From a checkpoint of a small mixture-of-experts model trained on Wikipedia.
Size: vocabulary 1684, 21.3M parameters.
Training: 505M tokens, 7702 steps.
Below are experts of layer 5 (counted from 0) of a mixture-of-experts language model. Rows are named router (the router's row for the expert) and show model dimensions 0-159. Each number is 128 + 32 x the weight over its row's rms, rounded and kept within 0 to 255. Numbers have three digits each.
After each expert's rows: "comes before" lists some tokens at least twice as common just after its tokens as in all text. This comes from a sample of Wikipedia text that the model never trained on. Tokens count by the router's weight.

# expert 38
router:105112117122111101149156158123188204107117088117129085099096121085162138111092167148139094115213127123105111119103166104117097135131128149101178133126098081149143122139178164153134141126133135174146105143121143082187159092122072139162109141083062163066131072195148185109138128127118138057166124085136133166132128141170151146116114086101112139127117192089146130114200132161123198128148067105129090134164076168157102050197145202117116164125152137152161149121124151093154142145169128
comes before: " ", ",", " of", ".", ".\n\n", " in"

# expert 11
router:039098152103072126098127143142185158114080090147134105131110136099174152090108124102117117093130113082144113150138139140073121120105134155082152116121141107102162181155190125132104112136185108192114102110121187144161177140093132108171138121153063155074128130197201133116148136112124143079172176169178135137142109071101157113107112151136158099122164155090156094140161106113113137120154151148112000112161144125184129083138127161121062141113142079148137124142170135102130133167161149
comes before: ",", " (", " |", "a", "\n", "er"

# expert 28
router:097118130111051091104142117152151188110025083165154108133100116058150167097099132143098098145175104082119095125104178154076028087107146178109163112141101096141123149131135170163145087098147113178105096129095152092134131120134116145156084125080045121083100161111171104117120156124165152076172172112132142126136143100123178118116145154109119122102135112078146102140143103092114161087126135066121097133165186157168153092170160158140138135117169116150123150096136200118157118167152172
comes before: ",", "ia", "'s", " B", " H", " M"

# expert 23
router:115085157083123130128147132155162162115143111134146112093125159036151148073040161149104097114144145081135121147154118142105090124112108119086171188171161107105147150129149192172124145141211137142118131115130157099134118117106106136148106129086041133109058134107186162154104143104132176107151145109152108121143107085163168098101113135127126099100108166137135110117141109149143176056157118126134117075125086155138081085217130154128132145096157099112180142078164173046132190172139162
comes before: " the", " a", " an", " his", " s", " its"

# expert 32
router:091106143121081109163154118115149174113106104182162091142143112081126136042109153102124142050139147120148109146144154100129098093110094131155165126132143095118130150194121114152130137170137112194139116145100115059149138130148046144163107135107123151101108080140175140050108167084190143077140129089143150154146068051091148138115142111104103112133153130117231117076158089103113163108139154108135122123125120137231128115135112129140105147104153156143139082099152197099181180144143146
comes before: "ed", "ing", "ation", "ated", "ent", "ment"

# expert 14
router:067095132122141089112175155142126145086128098117134081102128140051108158092071144119092107116179113152172129116162151135097108110114076185122164088134057111140107147139173149137121145174105137166132121126236104102181163129113145160129095152128055077096109128156168164157067114127186121081161158121143093143139141111142131139114110167126107130094176182119144088094188143090096137093157134110145138094166145148128101107165070142090103145145167110152115114128148151037133147170199173
comes before: " and", " ", " which", " but", "00", " a"

# expert 22
router:113090147123082113119119157164121166121073108117133104109127115096117084103097161158142124125130091094138105135105173084079125110089090143106178144172141083120207146112140192169130099138177135203101135093124118058144187178131126113123108162114104095077092120153168124123115173081164149135161155085189112144141160135128119072121108126082125117135168131148181125174186095132144173095152113095158069104198077191152110124186072124088101127088147125100127135125190131057141161135149144
comes before: " to", " in", " by", " the", " on", " a"

# expert 26
router:038129154116038134101129128133134142111103076146100103116135086119120129097146156151148080089127091099111151166087157164141105125093162141103134172181126071085208156100137152201161177130113132229142149086164102120144127096088111155135112126125052110081111093138169158083136163100112132083177139128138123106124150130107141124091134121125115092100120141121135083146150147153110147091173085099157055122141151180118101105166098132140135144151136083174116119073153145045138163147190134
comes before: " |", ".", "–", ",", "0", " |\n"

# expert 2
router:095110098110102095105177105144104174102074056155134104129122126112153126092138186148133140108129112079120095118111114134112081087129061132129154201166075075120166168091140184155112140133158138133096098072144169125216165124103076116123143173092090099096125119109174118127124161123160107106147181111119146148169066109093178128121148130075101131128066141108153096131119084082162150108208111105146123101162121165125083124163094190079117119112174156144163123119142170104152107132205167
comes before: " The", " He", " In", "==", " It", "The"

# expert 10
router:115085142095077120143108075099204163059132082165161076095109094102148148025047179136092110118223145059127083123150122152124166126157167125102180119157082096126163148139183149171102104131161165160147105099167100122156140136063130092133110169129112152094087101161135146133112164111139151089152150127146124173154110089167113113122120105130129080115160153094151121107126097082118148116144135117141072125187148150156098103160101125115083130105112150178138163096133145112159148180163165
comes before: " of", ",", "s", " and", ".", " in"

# expert 13
router:087093153086102123134152118138136137102057132113126068096209150111163122093092168137074112099147144080107143110120170141127133079140062192090141156113148094133119106132154164182086161131117153142120125066124139135137123122116093077118129145150103128091125139161191163127114141105110165068140102145125109139120151103113153115112164084138124101114177150120155115116205104128144198110183166071165068143111158155172089048191184137075103169088112161142153155067132110075139176138134141
comes before: "-", "|", " ", "==", "===", "The"

# expert 0
router:077101142091127127101106124127089144073150110129137112118156100107172106121076126126098123135163111111108138187122112143119055115136139094121169154114133084124121119118163181186072143167132147215131079071139212132160142100109109088154130198107113132117091105198171136111082142104172110077182141110137152092139153098110129123134133127123059181132136132094139132159113119120094153091156168121173074089135128179129123090166058169103089140104120097189135190120119192069115095169144152
comes before: ",", " of", " and", ".", " in", " were"

# expert 30
router:038124084116065144116128106090145165128089094139131083129093082093174140120126153099071138098167159111096129157076118153083092135145101144098129149150101107086147137123137136172170131127183152168110131133147126131149159113123147109157095167126072133046111098151139165102124175120155168106213141128129090155083109091117159111154108104094137118148137124127169118137202099112142153073169144144183094118154163160186117092163109164068136165078156122133168108114142134055099139227165141
comes before: "a", "i", "h", "an", "u", "o"

# expert 34
router:127098125104112107134143105142153169095118112128119104116149153043153151068064172109104106095126137068148068179147084135145043097133131142126185171176131122102131162109166159159104138113135152138146120120153149089162125143095128111146088170076055147074081169127166158128109138104116176111167154113171123150148123084106139093117111115132135119105085152152177111130160117105140154047152130131113125069144122123155075100173119162127089184118151107108158141086161167039115168185157202
comes before: " the", " a", " M", " his", " S", " L"

# expert 24
router:097112161115070116121150115150163186084092080154113096108133122094155138097097179145118131078170113090113122153113137128116081111111130145082174132147104081118191159151160168201116139139128116178134120097160148089152164113102112107155092183119050101074110108172217125111118171091141180085204144115160093128110120107154149110112142143122099108111136123106164111115152108125114171052169137104116090116155115150142087069185077142113119158115150082158151133080143155062130151166201147
comes before: " |", " ", " |\n", "–", ";", "."

# expert 3
router:072133155097090110214135148119172178111084098114161120128156119157150103123126161128107095121164095093146065190125136135109139054137147168119193195133103109118142129121164185111153129103157130165089118114147122133162173154081117151153101179132117115085125131156178145127133181101162159096190124152126087105112077094141125094138156123082098123082074152156123110075132151141116110129151161102153031100160143126142089082144087154092116133094229138156105182119147138098136168152178124
comes before: "A", "C", "S", "N", "T", "E"

# expert 35
router:099123122117077110182149148115105159085085094083152128121176099136109095131112155132126091099174168126146154101128117095121114085139086133133187097132143124092092131109165175186126146100189107168142167074136139143175143133102098137198149133092107129113076082168137190096061159094144175084167156181127113113161170090142134102150179179117118105148120104100167098149169070072086163089166070113126074148196147161129105106156078158094136159105137140137140137115146138097149187191153109
comes before: "er", "ing", "es", "y", "ers", "et"

# expert 39
router:097050072069137118200117087143184172096074082141134129102118122078142146106107156150134121070167107097162083152133088089117143136129116148149154098174094120091173148134154174170146186165191147168155151130120171129142134097115112146142117192129089133085093104109221145132114158092108145087220090142140134165066156094107154082174121125102152164146124126148155093159136071073114184096156111121120108104141161164142120092159111137148127167141142135136093134098127186113142099134152108
comes before: " ", " S", " D", " M", " C", " B"

# expert 18
router:129122164114098088193202132143184155087130112151190079142134136116143118054082138096118128140137117163131118125107154097096126143150076142075172114107137066082137159148160213164129193135112102158113147126163134124160155124143079123130110154127107112076129148142192133082121128120184112088198116131141138095096071120081150127085136137144093149091147160166141141186113122095077125093172085134123067112131094182141061120173121129083116170118167120177155136088147126086122109168186162
comes before: "20", "19", "1", "0", "2", "18"